{"n_layer": 12, "d_model": 448, "n_experts": 12, "experts_per_token": 1, "d_expert": 896, "d_shared_expert": 0, "activation": "polyrelu", "moe_layers": [1, 2, 3, 4, 5, 6, 7, 8, 9, 10, 11], "router_score": "softmax", "normalize_top_k": false, "routed_scale": 3.46, "balance_loss": 0.00479, "balance_bias": false, "router_z_loss": 0.001, "router_noise": 0.05, "init_std_router": 0.0189, "lr_router": 0.000556, "vocab_size": 8192, "norm": "rmsnorm", "norm_eps": 1e-06, "tie_embeddings": false, "optimizer": "soap_variant", "lr": 0.00306, "beta1": 0.95, "beta2": 0.99, "batch_tokens": 131072, "seq_len": 512, "train_tokens": 532400000, "steps": 4062, "dataset": "wikipedia_en"}
Below are experts of layer 6 (counted from 0) of a mixture-of-experts language model. Rows are named down (a neuron's output weights, with its number) and show model dimensions 280-335. Each number is 500 + 40 x the weight over its row's rms, rounded and kept within 0 to 999. Numbers have three digits each.
Before each expert's rows: "comes before" lists some tokens at least twice as common just after its tokens as in all text. This comes from a sample of Wikipedia text that the model never trained on. Tokens count by the router's weight.

# expert 8
comes before: " ", " the", " \"", " A", " S", " P"
down0:454480499547495462530547581526482481518479500494449497483513544674525442521491442469534513489539557492543530484459501507407483545520496464444477572547421514523526483430
down1:477524531495543583474413522499567439533471509508457490402456466470601414491469531368555523492514533469483507558548467469587485526530415467511481476481541549494532547523
down2:428523521486445485494492500517430518472536505529514500524492528514525491524458472479480497555480530498483466477462431458482503448485472461574527509486533441542504511529
down3:518482535486411461464499554472451459569458512476464503522484484461559464519413495451464561554451498554502494456549496450562553458558518508516531524551529530490500475514
down4:474447475578521525512512498462417544544576503520504494504531477603528563519505435510532562497548517609430521461547518489472440471539492449515484594500590547481498522475
down5:515441543506502501502523484478500540479489467509484514460461438565483569553400552533493558479527475510517566551531525534447560496558466500544520568442500459438565466498
down6:526491460416537464534525518554526511484504516524515450497532524444504496506482509484510449503482446538551478501447467457477408419493537511493510511559471581492539543516
down7:460521578492506455473430550556470450539536498534515494461418505462514527513473497417464551479484566504444535476465507522517514491563523554583578466508434508547590527458
down8:477471554546479534473544498576480538494551499534471539482520456433483512516463507409442513462523453508445525488481540543533492414486512516536489547517513560589504473506
down9:527515455518526535501575415540485491451516466447521565462445560658510504544522596452537535501493536511445551464499444547493482466456507460492458488523495519461480487497
down10:526470540488531507452496550496465503500561548620606482526517520455493523476527488588536462475414491573475465501457494417512540415495505545417486478454516573522539518533
down11:475494410511467527456504429489524548498496471500462486443480474527556530499466520427456546527482446515435521583502502567504528499514457448529514515547470492584491455480
down12:480508504482512549510503438515513490519576545477541496477490528514463493481530416416452536497534538476518480495488503476472517449460445491524518470479503465520522546475
down13:516499495420460524515529516483564556444559519527506552562567579563534437474517582509499555493599524465498497524522571438463530440531506468506452498534508486514510469506
down14:540596493546534492529458494463497505578530524460515461476507496462518483525501553472500552524548543516489523569470485475533520454477540456520462519461500509568477485485
down15:539572508484553548536535506466539512529474504459542489446493561474544473523540484461494530525547493511447543528491449463517515470452477508429436495460471473548439442547
down16:515532453499417545455553528484518536485467499482525461488525471540548436490472446492527454547529493432510490527535469435532468440590534440507442475510511451420476591486
down17:513470508536505554458476480479467511530537526479502511483490482404498470531474529586444439512490537524444562443510544487515482510553459473393545474497481461499533475548
down18:445503483485535453478549560494536562478529529552514424475569496461601528483538529499508484476524547503562573455487560557621586512479529528505448493429530505527484552554
down19:540462473550602499449567584455439565568518480483533546544455552509511521506433481498496508477524495485476462513515483485460538393470448507481566529490475520468464424449
down20:465586500541483518475575524434451515534514489483535548518614514494533512510531503447490576473440525502540452471480470501492545500521487455441479527480577549556524464522
down21:444453550521444569536485455469466536495440562447446518499539508534414421517490433490548444516473476469557520551487429486436488510509488514579530498479531418457491482447
down22:506531540546489549445539531490549507508430502483578526501517564508526483495453512510481449476533524476538557498599463461475439527550489531523465409579503473446465514508
down23:542512469502490446513524505444448537530527544444495490448515511475521499420541450540480477497498507498509536489462538519452525618423489505408518420506421438560435520506
down24:492501539618540597569470533510383525503486519462461492461514516467530486485468523562458511503528520544487515498482498435528476450571456533486523508451462520560492504522
down25:547484512545541520503514537562503470517438474430517480525519503434517470524432491519503451531540463434434540472548509556541511488453506552495556575468526550474483533367
down26:559517546457512515517451480503468458533524496511522484568542538560494515492550586525492543532507502536534389508526507521478525492471501477519535540463568457446496503476
down27:440521463467492502505472494469512524512476543516544498485435554510479529416470561521512589533483477499522531513540487553538443511510519494502467545449525521413471479560
down28:488525466522548519546511494487472553517450493545559429509463528586473497540503471452578531553479552590497472472589573556471491473481473480469514531531434551481435547497
down29:480401432502526501581498432472526451504504486480493608419495546452526587440530484464416434442488496489482451513550531540493476516554486516537504504475520516566464483473
down30:499533511527528493463513449570504528502529571561564508505493509542520492491522509504484560509502504561479458556483496453498470605550442490503556501562541563488546512549
down31:496500439491468489412440478416544528513516589453547428536513578401474512506535524525562468533512560495579557463514433528567481530539459486484544469477578525602475540479
down32:480520431495439534510539540394507551480476547552494520526472560526451478537497462539567519480509552478497564425530464493525458597507516422492564569508496577462506498490
down33:491529567491517507518463497550427495494452457502538570400507523534497559493506476443399497549450463475494505479532459542478515490514533445486481531505491515521447489505

# expert 7
comes before: "\n", " The", "==", "The", " He", " In"
down0:519570479475481404465508471507535374506513526606443499464428543377520489503463531524432492482515485484491526523475478552462540573548535465494488546536527491514542486523
down1:559496537551503539570579570496464465515485487449476515538526461485513450490537515544508510505457527465451491449500473468459417420521551479467462479447478483513423527511
down2:493469505508461443488470520479555534514544492527532505468565555446526530511479489493531535537562486549483444517425510512437455517490444536479434546461523491549484477415
down3:457514503537542551449502489488523507466497464519523488495533483569562468512479524507487455491488515439465455476524533508561555484473547416488469591404458486523462559474
down4:504469472474451439448508488468488508481510495516552503490525529398470473512510513470451526595466479409468493513503437455512477469492458462535537482510488504555501530513
down5:470481495453539469541452584536452449469438471558533495528463516513512480567448483510522521531427536503530446505464513505455422474588515457446453474555499493589495483401
down6:468490451518485511507463513535555516470445561480510515435526517530457439526493502521498444490513534473507509483488440515576449512504510468453529494499483491498522501592
down7:502572518422546553471471498544485493558417471432537488474559520392481478491495481442508518507495485568516515477535509464443500496487484492502488473529519433432442452515
down8:464459516494473444475457460519471452456501483521514526475521557432522492461469534467471436530531473533493494478556505474408516577549515497509551488539501385490433528489
down9:433521503486508574578464485495469483510451491518522485482562492552531468479474509532471497487453526448489528560461491479498572557490445620535488442415535499516510467548
down10:392522440532474480420518492489519460469520476500474445559570465588448471569533484461535512494490491470552485539409474519461567509442494509488481487479455501445467478645
down11:540526458474527516513524466509548503545503406483561538460527523571523496508443522463507452459506519462426450534480467473508537446557532504492514493465541496513487613556
down12:563387570475482444520476557451546496518504553540440496528509501439495520531514494433446438493537475475504493508485478537440495486553484454427459501532533438517524508523
down13:443513519498586555548445488470455517515465520532503562486462516499555477468458462459464466572469407483464506491587439450499551478524498484554469518557503516510554520457
down14:503475423503485483580476515504492520526557530493419527534472504514520451563509469462544556512527452557573489542520512575461514498511515466498478530529561489590572444508
down15:484518501496543501521459531542551446448498560487530479442464505361425467444483522562494503504460455472491525445479481507507471482513461525471508530481479507504449469489
down16:559476488503507569470495501545518542472497454516501444452481485585476503508448467510475483566481540487435513546423447501531496536383476509422471497417459502543482590432
down17:506503513479505524538478534550477540491435545527524558437547579459564463468552445416525545455453475479452501508468610489508464555435462423589488500472478499528405504459
down18:525546472443482536551487533522516504446461524495489534485454474397414501414489464497485481604452543492479504480534557475497502533523447513517514505521497510456466585569
down19:557486461445441427526538551434437620545505505506552565449458483391489565541493483541535519421485508550543496543508535503471575494501503472570513518478484446477562487541
down20:559495495483553478487547386440468558474448529540517570525550569419537395472473534477500433496533475462441554435541532586493472485446515520583564456527471470477516528366
down21:478474534476467447473541443507531481518528444464551534551480495580563396516471419495445558516537523526464523527480541485406444467518501448522576422484560458547537453536
down22:486515471503438496526499510526485527516530535498491482476515481550513516546516489507462507473591488461381616550538526562499484458510540501523544488542529530504575480509
down23:488472510574520530507522464528534482519542535393499463438517612507503482561515463429405487545543472531583538550460441455517475466510453505487483536432458537549520482497
down24:507447494487494449520539517528499584490478487425561551461453501530539599543496482485541506482508492511530505521571487509528483522440546584537535569532530461528511533557
down25:517501383503494534573549464490515503504509515505504436506532540553527500445467532496462508468534598502464458485509547490496500501543472544484479524521496517425521579499
down26:537535438451504483567477435575475426523541470498469509457466523583498498547507506461483518519496458528552436494538498542537452480468424514509476510547450522489524502498
down27:484513549456418573478448463509498477454471473503530486473503509385490483438543537502498462497480513575519508494533507485420503489476477511526552488536449492478497519492
down28:499541532584508491526456499493470465471557506526497518445469483442542500478487511469482505482480423539508514475488523482502457548510431503480484522470487506529497478447
down29:525518503434491505524479500553540478514448510460430487507531509409558506534553484485539480491445519553412552491481567460452528537502509514440575456520483501473455437540
down30:480477512547510458487476537504466558466478564473433556481494493295469486490468509510509488434506511481538489511533573464482470465497506495546537594504519492499568489515
down31:574464547542478462518464494487438444448525445465518419514520522517558513556502484476442472461509491405529495490487557508544423477528482547545496504523520525506517468460
down32:492531499510530530483466504424562421472485505420508519454548551488503540492482425500533472474503520481518497568493458531483481510453536510578470490522530476464506525487
down33:484506445529532407543480492615467466558490435478548457546523437528485487495483414469452555579433529444535533453522572475476500585459498593464525515500434449446458466496

# expert 6
comes before: ":", " of", "|", " •", " Country", " name"
down0:464489473493480504557524473546486539505534496467520424390468543510512497494501524524494511535506595530510540543494544411450486443534519511497536544502578492514473492510
down1:594528444439431449476477480431496543458446517499519507575500488562557581452521512434555505546477490524445436515460513513486483497516539495524517517505545517554556481608
down2:456533553504493487454532499532490513501504425456507540500526490576504508384500449511515487535490531464521491543525557458468470460518523463548578518488521401507513545470
down3:594492487450445398513473540566482533529535514515478469556485571523471455528500536445570512396488428524544505447516492547479567485435449555479535517607573468471427472501
down4:464462484482541520540532535510458435490482507560530526578583483430471534472434527521595505490507463489484470505452539485577530503476462622444434561475476511494497494527
down5:515559503508474501462496517471438519546477491437496543481489492518473451519506497489552593482486514482551500463538493544463515570475454494458521575471562468509518529473
down6:521454484552446481517549556521458436472415551492514420476440568493552492501476507498461521537466446524499506506425533505472552522457526428517479541543486481548434498489
down7:443505553517518498501488456428589453524489510488476461549544539521492461493487569504574525455537506501502459398552456510464465537495538489508482472486486594522518560454
down8:459524536537490459519507520527468564535519481545498447512454552525488454549517533498522552471508514511482570477496408488506507518476495478440490566460534410513433507492
down9:554498486541448487422486431450519506586498465461491472478436485471490466553459501507501508520422490464552571516548460521462544494512493455503464497484499538537485486438
down10:489518490472557495450513556472488438536514462473543645478490422458483587500482509560521471513476440525533565492479512528489514530445506487478484481436491482505554539511
down11:473475552454449508552497531486510461491566496510491496497525550435527444452490510523465558529450541589562460526476542504465458420513455492542545553537514448472493438480
down12:556577558565533407481501521529479530509494426480551485512484538473509552442469494493585464495447503436550428535520428448438527551486466470558486521517511468489584558489
down13:488501493497510457505469530497508539512533445514506535518536487569548517492457551427573498534511442491490472484567506517497501542505458492506511538544465563582491517488
down14:544540480477545567473458536509539487504523411443553451437519532406488504552496520501517471493529487504425545539466444489484590529462459427527533499501467530541527503482
down15:546536574555477523470511540544533460472471496501509504499489525534513487482483525484465510562529496462464456466505531489462515468467533521492591455504541507547499419495
down16:501495528493420543489532496444456448497464539555535536519483498436447543527542535426524551520472439521494460517529477439507523492475526554495560502585534526544440440517
down17:470485491527485519479476470476589570455470467427542491512556516490455442555520555427519457538530546525506542540519481435484491548537495501461434440479487477462475552451
down18:442503533472491458593571519564511486518453521563492525460562487548492457456506486471455466548497477500527479469485476448520541538416508518541508481489453545461521511542
down19:543517484459467471501433437462550453478492516547471539500530587496427507535539448492489528470547485482548474489456532503486510453481457535521474521444536440542460519546
down20:512482548460491522510539492496485558479498480474527485445486527510502483488476485485549545487540493520503445491449504498501436509482465459484571521468553522472535488487
down21:446508528574505541465526530530536556502541536526455546443556470449478563549508539501479502512485492544461515539529516520542518428565533468402491567547467466526580550484
down22:520553506502547517587557517538475530502473489543431558473501478510529463430573533541515521516547457563511571519457469542463471429482540476512496515507469485477474464463
down23:438516487488412563438528472497467509528522470595516557439546471504475541569460486447495493491506535467521472509452496487528493490482447434451511489554530418574488562484
down24:471486544503486497534506531508455478466517559503538474483491501455438537530461469501502515515478440481490502560486511558458429553552547498542551490504496500508506550570
down25:505497588453472448524534539515460607460475504500469478488472565434470463526409447481496472553492437408476497481460506485505560518537491552459453479462582471485532483466
down26:577425504443523449559522447555463525444474529489495487517503485452472573420543508559472581503495394497523473441457462540463510464480475561442441464464454470513593510437
down27:561539481499470518494511479539543465515539495523475465501480489486465501516515485535542513581508557483543523443457531478525454559438436539541495579539482517533505477556
down28:543521531463587565490482498502525450499429463518494528524559549486523567475471595510526535503628531478491477473552429619462517516526490446537522422597519552422544456431
down29:484435480504492500521567398510476503519469495509485457534575499603468472522504460500438539576536486435549524514487499477482495611470372424475518477511540520470473525521
down30:542513516497492433557502497492507463503530467443571515434439532487487427515598431522516558489488466453512484465493566545487514525459483547467489484488473542522485503548
down31:451490472480480494499499521547489538429556534523523519563500539510532472509525494479420558544461513504449493560483490505569503527453522416536546437500629450512532455571
down32:535532473545525563466606554536524484554440474508492460541470526531509449389462500515504468528473525566537535465504442441529487493547488521535465475486482532530431509565
down33:459526552526520454461508509510512451534505507528487435516513467558486464474544482490505543425576510530509468522427548471533517541554491539427595434500498501508482556443